Below are experts of layer 3 (counted from 0) of a mixture-of-experts language model. Rows are named router (the router's row for the expert), gate (a neuron's input weights, with its number), up (a neuron's input weights, with its number), down (a neuron's output weights, with its number) and show model dimensions 0-191. Each number is 500 + 40 x the weight over its row's rms, rounded and kept within 0 to 999. Numbers have three digits each.
After each expert's rows: a language model's description of what the expert responds to; "gets" lists some tokens that make up at least twice as much of what it gets as of all text. This comes from a sample of Wikipedia text that the model never trained on. Tokens count by the router's weight.

# expert 42
router:546402506458460448486494482479408512519477519524457504475436449461508480513556439504550525555532473504482469547531462561487500501533381515587454505502481532477492482555523453470478473545517566499496483515571555475508517467512547482441492548475502542510426507484526526515512475535489500473509518512524492533538528441465570602517516564462428477480456499546551498436497499500506513454454536486467457459487465561445474449434505531406522478488499505490551474501449487503500516513489520488540472533512566528450425486408490470467488537548483448540488517586488522638571540510564522471
gate1:501516481508535551457510506440536523410474463514548501469529478572470546466546502450469489485529423506546475523514546563540445460457518530500514472541526483474546536519572473533496598506526453493433546493461534423469495477535469500417476517406484496561532496450545471451505484494439528479510499443507500518475458460544545435462531425480480463507524529562517536540498561461508454491462531541495507527455545549560469517546571480465555463488474447481455511542469586494391547519472503507483556477512497488476436524493542480448490564506555614509535485458471525530459468505511597451
up1:559583449505527472510514451509522532541487536535444492492454516499523457566511509495561535493489575472482549492508480437439549461532555508510461505513501562534507434504434502484518413511494536486508533495507529523496490574433547515571510513537535548478461426552482494545450513527594549523480490491450426542544508524444463535513492551581472535432525491443474452489542496534461456549492458464521533501492453462456525438471453572522473507527486523511492456495470472450581570503479566550554475551489534500586481479497445523520521495480472367484501481515561434454544490472484422451
down1:488479477474497535595398457514564531473455489490521517513416501465496525521480570523572549528526536506522439463526400551564530474454533435517506454469570520496515512530485564445447499532520497472479569486598481459519530464543568514481479476493489486462498575543464465533527506553485515556514460544561482543592465485520543497517483487453440509578430565472571539528508513476488495496550518511505503502485539501468518525481413533470500504518515447455594509492480451534531508467572476483446504489476486488530466439560531491445508428488491438500493489553534517424561499588511496466
Description: Articles and possessive words before nouns, mainly the and a after prepositions, plus 's, its, his, their, as in China's first.
gets: " the", " a", " The", "The", "'s", " its"

# expert 22
router:491455552480516450538492522536367484498514600508497476490462491456455518516496440489547512521613508584484498509553516494545514501546471544540457414479499449505523423521517497455429554517508492487477431522534574510550526484466542482504461532489443471460513472454504484533524502474399462526477522468533503496457478474492534538536513509475443494437483448559544516543574530542537524463479509505466503474477451586537443424462502459497493524477479511550475536511462532532507502484493464447602490518510502538525510476434531492459476589510455460549489468544406536551507605456515503464
gate1:493499510477555492462498543441504482516520517506599535450567520497581498541497470495544602495510476466485478539505496471494476509519536496441427463502505543438466533493429493492482514518503421520514494515541491548555509403489611499523464556467471502532586491539527507488495454497464526482506531507435409543433355538502507531458506472518506503507429405489498470536446520516442525497502542528460515528483521498483479547437533481470450534551523481475497467501573496508476435459498470519464568455507519515536460446519502516511467497536511453436508561521388568447474534439537491451
up1:521485508490525494489517547506502536455462472517556494399499548550459536523481536500592553485550410495510550549472507457532472544542444493435418556529474492518543481487474506507490510494542433497460514441539538522567562435492582516520464498521496513529498486448566502548508490485502519548443513500513447550517359541507495537478536484519496503453463444492466474469437515516422478508495429499434464458505520503530495494435525532567493544485539472493471454478519520492518420464428480504460507393554503498493488412580478508562504431457520485450533556523432507464475540437540515524
down1:448550474477487448484541505527491477525521472441504520543446521551503579558532488511534553494492501482598444491461507538543543567555512550520467546491564532474460407450478488503522485486564480416549472434500477481518602494488519457539445421477505475541460491542540494538549483480498464480460379485521588530522567526500519529543486581528470483499548462539506519550489472539550491456483484461561472477461495470547439523494499458498478474482475580487453458472498514535535440513440525459501486564455494474621508491471471466536512533478508496434517498460492465535465599525492485564
Description: Coordinators and determiners beginning a noun phrase mid-sentence, such as and, or, his, their, both, two, often after of, with or for.
gets: " and", " his", "'s", " or", " two", " their"

# expert 59
router:579494554460480448536488470476449571481473489545474502518460488508488523432490450494538539527514514539439466524491563561541512533456496528492374450429497532454427449507524509438477582529481479492432487483527556461556497473463555464424580543503541527458522531440511522512502451519460483464533528505557519546485545474467527536512545512497423541516482522503497562489525510551506444528491515474505466508542500571504521505473513537474415449507478449508495495494533554533491505485522541510507482582439527531412418402528502546473548506512459500526409473559512568476542570507568508442
gate0:487506498506469484476562481534406495436499456565531422383466512471521476480527518482472514533487527498494485471484474485482502482579505490474499506445507488480530469476439496480493471538469585485564491465524513533519494394519474452481430506477430474537565474543502526497466477495481469445530539506509539499527448473459596485510531467557562472448471537417537480488490673541518494546459527492540501522426513525559518570444549488533488460527491498497432534443462461565528466489509521464504458473505457451500501478474564587535490478560504513570484518572507527503489502540530582491
up0:540445542518516504486492466451611509542497576444537578617519456531464538486453455507527532486506454516447537494542522477500549473436493536530515486562508486490524535500509489504496508475511465550477533547494500526482483590491505496530546516513568585448441549502441423460548473424519508550437450510502426543481492512524449501529455520465424511532502436588504480528525354478500505460540454508478521505586473475436479499527430529481524516475535467491577464542519535496478507527494507512501507524528532534499490489471433413493505510438522494442456508461508490510560503425470435500
down0:496515445553420476461550447417446527575454511451480522485518533479516536450525428543581513514458532445551457577541503422488538510527512508502507448473477488509487464436555566502484512581487444506489543539475528527466529514515476539467479544574477476490511528502536555499501482464570541441452498469498483494480467431479626462519565501452499540580490542468494528547530427493544548565540514515508518456495508484472493464526525473413582512524543448495545513516531614459469433541504530499522505463489558520566516488470519503476508549510536529535460528476546518489505424458525457541
Description: Lone capital letter starting a name, call sign or abbreviation, such as K in KBFH, S. S. Sh-rikhande, F-ehr, L. Ed.
gets: " S", " K", " D", " L", " G", " C"

# expert 26
router:529444518488488503535504501534458577562453547473539466488504506469500489475504513505520513529543496515463498514528489555430446438474499528521427458441488513494424543543546523533485475470466577540447462519558501644468444520469594450515519414509548516465440517483509485557462485462492496501522483525500514548466528486474516563506497543460463480457446463523415495577439519521510505406386500519490459543509435527553542458472507519448441514490462441512553453446510521565578531498501472511450471508482524504443441448508544544446494528555489460517480484542503551555580513485527503506
gate1:554512489472464486497523522499484442519470574465525507487441499424556530494522552489554499573469464435474504529505465470522437556446437575482476469519487540515524487538456494445473409520587481537486469533500461530440499500503579478552508507539495450487566470512491527555489514548463494522560439507497413466504535449524481564535453461418497509501465501498474435567506506494506513451477599580564423508472509577518528433462513499440475411509454488593456459438512472476539494482489498520579517484486505532482497434562535475439505535511489515449421509518480558523528505447473505509
up1:453448515504530505496472479505472530521494422534519487538577481563438477536478472548438498452531546478518532470469530549473561506547582450479535530443502431451510442442533465560468586480483512483513493447486524453579504488455455505455480488439525571518453535525489502443442487496457491494485546475550550549461449550521485480431539530540532523485526517546557535414497473479470495560498456463476543519542478468500503584542509508564523545523587487386561523561438506530457481537493489494426481551539507484496482538491489528571434497519513472598552540491456434506457525515508473473
down1:512482532526455469556444580478484476485455489483523496504481415527553532475500499527513493477464477553526479501463541563459486509545507584512444543481520525506455480451545540448438499501560464496443570550439489439538487544472484547465469489514536557539511485495562533528480489456514540602436494480545480517521464554514552490504603511495460423497441492491500487436546519550529494470579466470487468474510455524518492547569518501521527487450549542515406513432484508496531461499465521479551476506464459528509552484529471514541506577531531503675559522520451512524470551462539464439
Description: Opening parentheses after titles or names in filmographies and bios, as in (short film), (born, (age 43); also /, $, £, ^{, _{.
gets: " (", "–", " ", "/", " \"", " $"

# expert 63
router:529380544467476529534486504524441511543410520501498506471504490473487518477551444527482537477560455508462510522529417483468480498507468509520482527495534464486439480477476528508510508496476597451448487562585514492493471513480534454424558518500513505489504489495468491451531508514483505518467551571475506533580509479479466573552562570437440457530504465516532538469487476538503508526427450557524474475506523512549483476470430528530531399518447438509521589493474488585483537515534530537544522518518559460523470417413537486505483548497496458570472485537453510636501469502554487437
gate12:449479509469537476450526485493420581519608457600505519519637570482507520546518513481426543494511477467452500454569474545495489461531564472473489563471556487496571521459513514533551477516507494455495480486534482500550502523437471473531492547507533467468520515460556510546502562518504509529519543547501498479486492531541480525448442519516461472525451509433440580542495587473492517442473512509490444519472527447532555474407542449501468497413492500378583528463473503523514487507500478514556511490472526517572495431440435477488492460448497480505492502554539514482459516570480492491
up12:441508488493506509475524515556458615539616463567473541495608554467471534514514503474471523471506493427440494399540468543457464507544553514466454516480539474496515561451521503524539465535494528409481481505532487496519479529463493517558469530532588482462506517526541533539483559510490536517552542523491498518515504488533489497484424538507440490513446532430459539528486510492468497459469467547477463504472511464558597479442520454504436473423486560364541528472489513498520528519502440530553516472532556513596473416437449494518507470460498482496531461539528525477479486551517500497
down12:409492512566524472471512510433547528506481531616493463493479514514487504527437524507494474547503550453431497542506473593465559437516508460509563530520483496484552527458430527547489492435518511504442493395499524437511508530470558486510493471524513449500516518519471510506563386460522479412532487465479493504483473431534514500515459513511557470438472501484447388502454521491412473501479541530469502559504477490525505515523507449532540477453468460467508457540492480493512469438494423497446549422423458521552551401477525547524560531485442481498553498525572509504496536455531456507
Description: Pipe separators between cells in wiki tables, after a name, title or year, as in Kevin Painter |, Untitled Speech |.
gets: " |", ":", ";", " -", " –", "),"

# expert 27
router:552370515525432439531503492532504514496457551526465476497437463527489505435531494507506538514534541556476475529529523483542520486574523511491478452494485480511501460505481490454542564530511552570508523501557532516428429517451494484437534533460526542458502483488565427559542523504456482562463492554504489491521473483453527512526528525481494519551411494517473523516551527533550548511558484412416464441512519494550459525470505589463426456482493524457542517448452485558445550460517482488508433559494501475383459508532527531439512456488463403559491472556464478518502548480545533444
gate1:488502520540527496558448421499497479457526502455511475414513511533496530449530412576611515508532531452506517569513517478513529477488443519449551422518497487522485513561443536467468489487459509527523520586496519459464476535481543540448515516440516501529447465470482550511592475514531524587456540478451485444523510497438495523505564493465495492570528498468464541514555484491492473509459468467485488534544556562456507528518494461429491479475445545539492447443406522468468559527537466495505556496508499590428391476516486542469475529527463481504558450510455558447542507504546596484
up1:449537431460426515479531560456504560490496423532483516549532508469517500508495555482436510455549492512546483474547492556508468461533590505535468560449482558436554546415540502488491534491505479484519541488443478514478498431497470444562466500574490507481557516503484503476420506536503490462495469532541517564470449534570526472468484510487472486474522517492451540507522518510527495424489528565453491515408442406526547559488488550529496515552520497472485522551554439515509508514446555505458454525471463514633574500510522435523512460523482561538468525423522457539531499434481412542
down1:492464470357528512559561490466518482435531523499487453491517516477466497534499521518588461464501535508465517453511515553552484543528533476495493547481514557489519565517597530457508488555474490554435473493588492511485580522483515503495513479451516591453449480485488470515445481475472477494518431518446544481553540491569512531555448587434462542452423525547510454494493433480486477507521545528458431494511514588454536453528441477516474525546529494551494411523462524463486503574504500514522495534466518462572463526446562497493536475608504491524460458498481511529499482449552524562
Description: Dash, equals or pipe at the start of a line in infobox fields, bullet lists and tables, as in - Founded:, = List of.
gets: "-", ":", "|", "=", " |", " -"

# expert 57
router:548451554486498443565503482559426555520456576526546501407487443488500491462511453490510546573528478529425511540550514494508456478462511540568429513457511490428484483580491440465493537493548509540457493521550554468456481523501487471443513490507497496434532488476463517513474541498450489499533521503508471522530543445477553567499533518414446440445447492545480483501516502525551457447553469523446457491507469540530518436411489537449487471491443481523526556434440513565489505480529503461506518533431548548419493465523531530496520565530464488552428486548483554583559518571542532463
gate17:474505520520542569510439584492528450542501449469505499491494494478512482457517552509462521527508494506538517542450482542483473461509508500458434522419520456448577493504500425497501568467462499503467449488607540566481514490523485504547483571486484469413515518466467494436477452513602463498455471473478531529541480548448572528560504530526502488488432503376440487447503460469565536501475505554556530480471413474494447492466481543576479537477463483527496533525497495465452502530502491497481511509500493467559486485514606581555508477550596529510482488541494538610483501475533429493
up17:481533482501599596513465537418509487498490437518529506503447491443520484408451495524463509540528465505525532550498477544538515484463468519454466549459451514446596443512543476523478564449502494511534518480521469479517536461550514441545473551509464510484583468454473486468434475501613495444430484506491454464485534506437597511510493509495523503507410494456404554441519461467484496522498507532540535532443446434438474519522528574501531486472511492501515489496478601496488486535510548524451528528527509525537474482531537592451487460523556509487523476461508500582502563422486454533
down17:458459503538518485518549443498521575428528467472562535597555502487489524529525505469486449488444478488506544492543510542464499522534502457512435502484474472557483519502400480493534487476395468447511434510516509539464451580538421502542517577414536515506520538548480599419535455423528476529512465497492526537598409467507443442496498599566508488501515436516484481486510540519495436535462517502521525483472490540470525473476441528540518512467499446515528507514486509493511505540449484520507512468526515439488515539493548540471533526556498444489517579426501464493458526540488383513
Description: Prepositions such as at, under, during, on, near introducing a venue, age or time, as in at Windsor, at age 41.
gets: " at", " to", " on", " in", " the", " under"

# expert 51
router:527489511460525454515486474513407534526534567557527516470402451547485494455508486490569532557527461525420471494579518484502509533529459512537472508411452535457461447487530488467475528540562479507426534456540575516485461511517520471512579493500488523398469477426427476575488447548442549515499491450528534503520502450497534564522508486513488466530488553529483505523503535507507513450541496462551447504554463519560441444463527533497443456513498548529516464466484496487555480493531546497545502560545534518498409452509538507417506489445497496526427516543477498525590602501500537420
gate2:478456473434530480558523462499569517509457553544555459483476512528509510469493443538546617490521484476459476494512502439513584466496532519515507470448516509477510461442548553525488582480457536486480496492520484500507496406545547523443525558494508469483401476411493474589515507515569579522512549543548424573466546528460505535525554500503506515539525477499462488498525502524499523480579554470480528496493483464504420477469468417418489518467443549420499470488429465519491444515468551490545462557482508525556419424524445494533515451470498488475421508485526496546484544522446531522
up2:473505494469483442506534471494539502473522527541586544480501511475490512440509478556464573469490473498439497509523539471466607529547579534517499501465483516482545533409542572460481548512488508510474525491487497513482451425553543495472518563470450493506433479502435441592500491467511576501486501569499499545498489497460445499474568484517511503543515468522414478487453534496511518485504532457444540469540543489504451513462487499389519505474457570431491487489403450450483508526451550516507456579524559536531410482515451514544502413475496542497456580445494494541501536519398552524
down2:456501499490465388508529498471544481439522494539578550463546516552481475486524477528439462447516566558464560559538545492475512569517563522445528522533540565479546579538503507506561478471534494499515467492546490449597552468509601503498483481531522472499578532488433420551497553526506412465510489508472460482487470491478472487492509473532462522507518522575546460499460465416516492493491591504479523535515466534536462498512533468491538510530559431518491480548468517527471422603453484497530450519428497450525573502449504539540443482468555527493523507563490550551508487437466481530
Description: Short capital words or initial letters such as A, I, No, U, In, often word-opening pieces like Roman numerals, Part I, No. 63, A|zerbaijani.
gets: " A", " a", " I", " U", " B", "A"

# expert 29
router:584478513476476476534519495529477547486448531557441495482476418441475480499583435525533548571512547524431428514539509556573521445512487552511465458442444493450430469532510473474421540567501539514466545471600506556555502514510537467507556458520466497497456509490466468543501513479469469522541519597524564503577454461464525505501526554501509442473492467496484475529525559557573467480462525444518469499474489524491520480477524470504507428507438490420480529431439518587492545542552459460501486539485506532452476507430526505509497472481437533540486460488462588532564491498536540453
gate1:440536538454493451517507521498492447563494534457513531482581508504520450485523502480515464555479525500525435500526434526509497561530541509539459511491527416581512549507538456524463523418492499518455545444567491433500511477501531527503511469499508444494587460487449514436467495486485493625522541397515517437472488410495471577518447461486436561518493494407465482533519554464535472474480527508517425454494526514522506498484524485440488528477520560477533475472488508534505512541498436576503511532496517515443495572455547570493492600409545500514475478495556463460564535459443461536
up1:492480480462500468519480555499491407564493511455542548498555501527497458495512512497555478578503488482505464472520474581526532528555526512492518552462507449546480523486546479536446556480491478530458554402558452457513527484540462519542534462553499472480605455491467482395496500490522519589501551451519505431488453454480442549551444449464460519518492496416443455504447514495570443472442496494556461460524534547524512525523525492470490545472502560468483533468480506579505509498515381541521533492482486539440465523498526548516483565380462472479470433509565490476518483517454479557
down1:477529515549482571520504477485483524509498503525529533458449462539535493453549492521531525496528468524494473533469446541527511516477514481487503430454517475542520556578517505445527475457426439491533478463543491438456583484465483501465478458510438478479485471480486514532504524492457527476507522491513488470472379424529494581480451550530532429484486499458568503480453472562424605435536522444486461522510526457573481519522575465479495486523520498489468522522440429449531455420461497471485485505554435438451484547551480433546454484487525563571512538593519463506568494412466442532
Description: En dashes in year ranges such as 1847–1870, plus blank spaces, minus signs and slashes before numbers in table cells.
gets: " ", "–", " (", "-", "/", " −"

# expert 34
router:519384490489487431548470470499433506507502462500483539474514511550428498522544487499477582525515554474494455526525470556504547500481449537497483528443524560500434491537503535458482529516546496551455478549575482465510475483492507528468557477453529520497528488483421455545467472483482547532526483556546568482494470481457502614529549464411425462517491502547467513508490501515534488427463439555485502491581487526499452465471507519505510424491489539499502545485475504539480520526484455467485559499444542474557499435433549501475537461481450472523472457607498545637599511538470442501
gate2:415544541525423512475487564462527528460467495492515443507547540527513503515470578571534425508508439453515451468460562511437412443474483496454532524428512521513552517503463542491473515481539444482544493507496543443457468491539375457572524515457507518495467487436551485552517484485508538496477477572430559473477531466496454559560467542519509506507487441504499469461537522501499416446481501488495541538473522491513463502552402519511508482549506538490495505514560499475524572560469477507561480502498527515461648517592541463558562487508513550532473473484450514522516493541508476468
up2:520573493476556488476489493570579513459459466433525449509516479456549551478476450522526489482485483506464484464441497461623541441508523569558476483515448589542499492435530460515498531508516495494526406473427510560519562499435540503518489520517487504501487472482477478434460516520452474576505500468517524509556495531529552432413456517479540505571544526452488502511501540534526496552444524456457482536555473475507519534435509444578566537509487538464482542465507481497569414481493542495520408497549507436499530502422446560443560490470515567454503505506506441482469461496501447547
down2:469550526520508495494479466496462519465458529464530469587508553545496462404470471545498482449517409501505520519506471519531452504476425548495493478518398465526525472583455449512447547492520505426509530470507479555521573527489511460512458459499467490541503522441561457522502551469526512505477453470519529625502425514570513529493586516571566521507504587458450430413507495510550542522533495432446522483490465598495476475456516501449495516513529477474450510493535436498415450516477490491517513515538507504482492525544460474536552514545473554481537506561540456524506579492477527415
Description: Prepositions of time, place and means after a verb or at sentence start, such as in, on, during, until, by.
gets: " in", " on", " In", " from", " at", "In"

# expert 0
router:505453513486442467572482494537451502513459564529461499470520493521499520452488430519536571569503492477428430539543535586487494504531536518559495489493560566458418451462468520457529530452594519547407486539529522518551463548472498577471485531484466536543484508495439490548544530464454479514532526546559573555502492495443504511498518606496432491494463493555521500526495477516500520447482560544526489500516506530500516444426463534427504531450520479522464463401421538592520441523521513467460472486539524527428475482465548509463525417529481502550452508511537486519542544460485526475
gate2:474424555513466487493453451439477545458492550564465480508538470480489510476431512491544536502500482516524425509519480576517476546532561466562530509504595532436387412483455513415546473491483485489549425553466507512583471534462565531469496561460532480523455525526500505521533557469463494528543500532495514531524453541451528535522511531541480551551493544600481515562453492526495539472440568504490567501528591529535541476447513460441541444407536409475464488468493538534505495511480558485499449526591487487439502492491530480472525490513500547543493500468482486553527497515523540516
up2:490456552533463499463512494409507508476486514577437468506538508453550560518421509508499523498511452501557465504484465593501494515497504444504524509513658529452422421479464497435539499517472479489564428516451538527570455581437557540509468543522502467486437510544509523501546548437500489478542497495486523554555456546445522514484458510557500593531485564545503472526472515505513531486454546548498522530516526489531531498418498468425536471447572442483495467470506495515503506506485547428498463516579509445450501484497494492487515488513488579507488499464479468569556468579546525549
down2:454472436541467462529538531510575425558453504465524485526530438489455452486479559476532550513494457547487568503492517544482530570548496477557590550592505478418475516496465536499543404506555510485558517567485500481541526525463488574500511412493441532494465588475471496502465405435533469515516472520466516486443523516469529469516443487481451503511496437453534487562551490499411496469468581501478462456568527458499539492553504492467494535536467505529472539494495473528468507536514549547500474435450430535527522534492449483446430506459498497568568442447517476510450504468461518490
Description: Semicolons, colons, dashes, commas and closing parentheses separating list items, credits and taxonomy lines, such as ); in award lists and Order: in classifications.
gets: ";", ":", " –", ",", " -", " —"

# expert 46
router:543393604424461459512480460464442512519481549543426498467512401494445508462536440481540530537498560489449452554525457508560518501497504532487500433495509451430478452511468539474473544544504556576468518538562558504524472495493530451421461499493549465524524503452414503476460505526500540513483540519513475553472559450514481551487544519499485419473488489548501542523460520502500468539515482503495496493563561517457460442454480543446438440477504518512540546453439512500479504513557492465449542593488518466492489492397511518484497533534491432512470505498433547595516535465563473481
gate1:494412535516528551493507459481558530552532519474467509494470525503510514436512493464485534501543545560483405515503460505446496482441454468392520498468484518519579506598526495508440475575495474519582492454438496492563503533530568490443499560512502502519496500470484552470559539539512470499513515485474521448531520533508451563486442599387504518510503498498494598573484484492563438490476545577488467511433532479461505485511461522468482500538490473555530504438460510495472486536521403498535520499562573505463522562430443444546448432486521465496553468512459522488499535526436508510
up1:508494533513510567489538469461540527543529514541495481397482507481487554415445453470531533516544555538531413517506444439475463483479462462444566467450438503528534503573503556521433518582451488445579494469496505490562466485531521459449471566487506533584462523491483558469567525535548488525493484526488511413499488484532466522573433595406544518447530493494500624562509532507521455500494525582508484466434548462454529495532464483484479482500554485581481486480476500503466496507525416519532507526531540434489500503468458489542459463515475476493524531476509518498492497541429471520
down1:536476460506575480506527509511565474445526472527446450535470528519469480519454468634493442556537549578566548574576537477492518465456530429525502434479538521513557448502520448472434578551515513581563502470551509494482442504484507534517463522538469493522491525523488539563557445433578525514509543530435564508541505442468454467448441506537465509461529498504623538516481539538444478437524525487487551495464555527514519498528552541502523516512536515538560467483529529476539496511558489517497482504528454476449504478538462497486470512500603510478496537535479526448457420514533504492
Description: Prepositions linking a noun or verb to its complement, mainly of, to, for, with, as in member of, delegate to, organization for.
gets: " of", " to", " for", " with", " from", " by"

# expert 41
router:506423517494459435570481464528458520488522503479570500444437486420470480471537482460555491556564519517471551516512468523504512574512430559577454517451450510482452511552485475468499564463525547525415449466556520515543562519474523524485499525493432434500544476428483542525488559517459533476494521531556466464535484435495567562491553503470467442473452544567464464502576473523513465511594448522471420515541398489479530499489493491464480465492438483498468483452508460553535519561554519483489535483480534526438424430473540503470529540537496527519499543525440541529538542506504472440
gate1:565540499478493534545506508531506541484568482531509453477411565418460518499577570545507531556561489517503481563488534518496483560535491492508492545497585511507478507469465513494488495489562546516483467511577475562519452458495449413493555478470493482486532471478411484477419485584534458562488462532524522467543543571420491557539463460518527523516474516504502509560457500524473448493512472546532499491488561568485468506499466511523490513446505536441472427449492453492586423465464489497544454495448512472509467447416494486463527445492567514529457587514501546566527416435477530480
up1:508549492464508548560485488519540522499596508499488489540439505408479508526520578505454490476501453561516465508484487509530508571528487518476456495519524510504478498417490527448574519505581549510478472446526508552504469452452445466439525469456428473430558462522482515518468503529535469547494482465572527505517585573443504547514470430467495545527532489489518479531483463525457486523534523462545511458510541549432476526515487522546533543449528480452468425513537421494594442517502482585509421562494562505501526506424490473470543459437552449523454597468491536517528452481446431490
down1:525563446493479504576548533414476538462482467517450507490495526522504515514532546429440483445478474532511492449465419477455506490521483469527572473522534511518497495520525516510482519464463516542537453453555441429524514495511640551459520545459538489476566500498428442583534528567503523482500493503526474520512512524417458547430425451508542483498436475457500496518482500402467493547503489518495517435438502584499513493497537534506542507515445495507443446474498568470504567462477461547588514498441478503505480446555501480435524492521510408458537459496469471484488457587537506562
Description: Pipe beginning a new table row after a line break, especially in election and results tables; also slashes in career lists and a sentence-initial "A".
gets: "|", " a", " /", "-", " |\n", ":"

# expert 49
router:552497557522418434534415516552508516555488506506484493480455484476449512451538441518530518546506529514376526526532441537471467463539494550498499468472459501469502455495458519468494504543508557494465472558543554525447451567538510455492490475503498514466449486448468484473508522488468536578474534528546554496585497491492532512510487529464510438523521500553488480527506473578527487470529452513493401472506449554506493480397487511451524463537462514549589547480474540519507530509546467492486495606500588541515471516473562498437535477513482469593476478510458463573549477548571446407
gate1:469479468517518455519466579499439457493556478489532536468421530462499518566484480506525407418449433554492489487539509503450542509514419484458504603425471429499565533431520512497483424536520471497468497491471499489455542514566469489477521459467530466534529489490500480470528536518549506581515508540467418440573532536528444550471428488483543527528456495497462477490562503454518439506505534460524496486477499543508507576524488382478553479524576530560481512544526542534425505506481446490516495468522509487524524526491441494501516523547517498523570494512495427502512649520505533489
up1:509563528481513534482553464440508488496475440464483466494553444521477517445540517544452577558538539507438514493462464502499460464510553515539479454587510573454472464579499475492543579502478520473523476511507521496511511530401546531480478566497477535435445519450466476505517484486437476429522452483507587556435451377550514451560569486483456458482525469491571480536443567556461528486459493497463450543587519508515535462496464578522499538485460507479548501448491473482539513504514551485442492549461533491458479488488515521544480511489455416515481555483466538527503394483533492546
down1:567399499410504457530468444581487467542504528480508503412454477536465484564461526441467574482576427488496489469518514513447510524524477449475505602477487476582531569440457502576464541452494561560481507524561536476589507507502526484503458587497517500452506471549477497560495453492507523484454476559489486461514517508492516539526413529487522545475455475439480538506487488483487509570545504468548450457556530525528425486526495454465435504507529511531482494492472517542444520470562540498557511472461485436467532495453509567494528456476526524534531507567533559442505573525485561478
Description: Word-final vowel pieces of foreign or Latin names, taxa and surnames, such as -arya, -ella, -ina, -va.
gets: "a", "i", "o", "us", "ia", "is"

# expert 33
router:531467533408500490529491435508408557515483516543499493485506464522530507443542482502538530559493526559384484570512506494500446482517439525528496427477448505436430463518464448477522526439471515525487520504544478576524476509505457516455522534512503550447552520459478481527547506542459452494496517575515518538543540447476547514525494561432517482444404474544450518486562524579490461410577450507476457510534505559526561522453483521482505501452498502566503534454461483601500535479498476448565445538517533515430488476442484495537553492537496487506456521533546539536548531465571511431
gate2:548448508478513439504596480417529458451493504467436429496557527486424449450430483479530495543491445511534513488502478471480516512536521496526514439470455529480562493556509478500577456507503521566525508483557496576439492461484510488541440475514478593438466494502482423436460511500515503499524593538550509479528507513508492503559476513480469418420519454495548462482529476545541444472537515617517527539542506489514510507520491455476441567521443515446527546529526551495548548465558476432463505512527507493519498543468481454583507530519490446515470466473508507572479612464563517539
up2:543476531535542491538561485480498562498553513544513539588506470456526502455499497511551469485481537536550452510547533519529424489475531492492549503471456520538498471566406492521482501506458470418496442521506546473528511494443531548469577486500551431499576538547438538561497527546495511406519440490461532501494445523503502478487455503522510528532559498531453492550427485494605453541473495488499468482556455580619532485564485501514502486484448475482552571503491505502506552524516486490452514473448485435422465454410542532442527431437510465536521438462492523497512459453447553513
down2:545553520507513490438490417513562496515449523532515474438469520454544450505474586466500461551486530569520525503539486512470505515437487481513497524530524458475451502539516521511496397531502534499487482480469550486496527505589487539441516504508533499520449518546500514457466584520501554430482515425487489483561534543476509532489544495519478505533569505476466478486479543523525545473406462449502427440536437514513448519433484553533476543555527448528478507549551473490493500482579528495508378517472497403498444394515472465498514491489572443538411482514470489487378491517562510492
Description: Standalone space token right before a number, after a colon, pipe, comma or verb, as in raced 37, No.: 95000, age of 69.
gets: " ", "-", " $", " due", " £", "_{"

# expert 9
router:569475527453473497517467478538454532523451579484463481482477457489471508494525446503502621559544522514432504554489507513542513480507448548458476442450461506454470479501506547488452513514511516500501465506525543524422576555492562444491565456522456496459468493517462501492498539495445561475486518557578544495527507513517537500501537504470529460529495446550497481491539515546543445436510523536399449457528520516487474421491515546468538454440454441561515564458500535543536532499549476520521502622462562536485480469523558502448530480512431501594455463524466499601523464527541461426
gate0:445517439561469517441459501536505443471569485487458436553529508495538483502536502421536508446485542495504570566512472544463523464554499519491476501471521586434451448489537477399458495576459508533516527460562497520444448539559463508564472496515564487557504520445542452469530549532484502520537572514442514490531564507453500572454515450477524515512526495475472497496520381504536479492416421475472533510455525513476493477442499480491481466565489450553437535561439501537559514492408511472459503536486533508575528513483513542518552502542474474529535541452513509509547493507549532414
up0:562459507443486489516536538506503565552488486530563627410511499472482534483485501604435484563517477475497501438525498516468503442471495500565555484555451412559538542507487504505584531521539478480468513496462500481527418459446515461466498522509440570524427487484456570542509431463540440555457476482542565494476485484534477433557511551502488484489475531518457477521522558554496561467535491480521438446453434525512550492485498537525535520528528547447591518437546488523483503534603457487461436492515458475478508487468507481464450552511493465572455466497492480514468510506478483550
down0:555507493552518459496496471519416512461491554571516499440525495447486503512478570480529537446560499499499506478464561482538497517436495518517541600501531556508459521462504566534475577461504546501471537446476539531520547486435481514499501526495453440497514488495444530456521485603584555400487476467534494526503465452447543491484437461538477495488491542487581551496554535489447487485490524566493510532452545498465450527510533537467515519461467457567462495516463444544533448424563458455564545500459447457537459461516450575467465457479553447465507463487519479429605553488459493498
Description: First names of people at the start of a full name in tables, lists and prose, such as David, William, Kevin, Stephen; also by.
gets: " by", " John", " William", " George", " James", " David"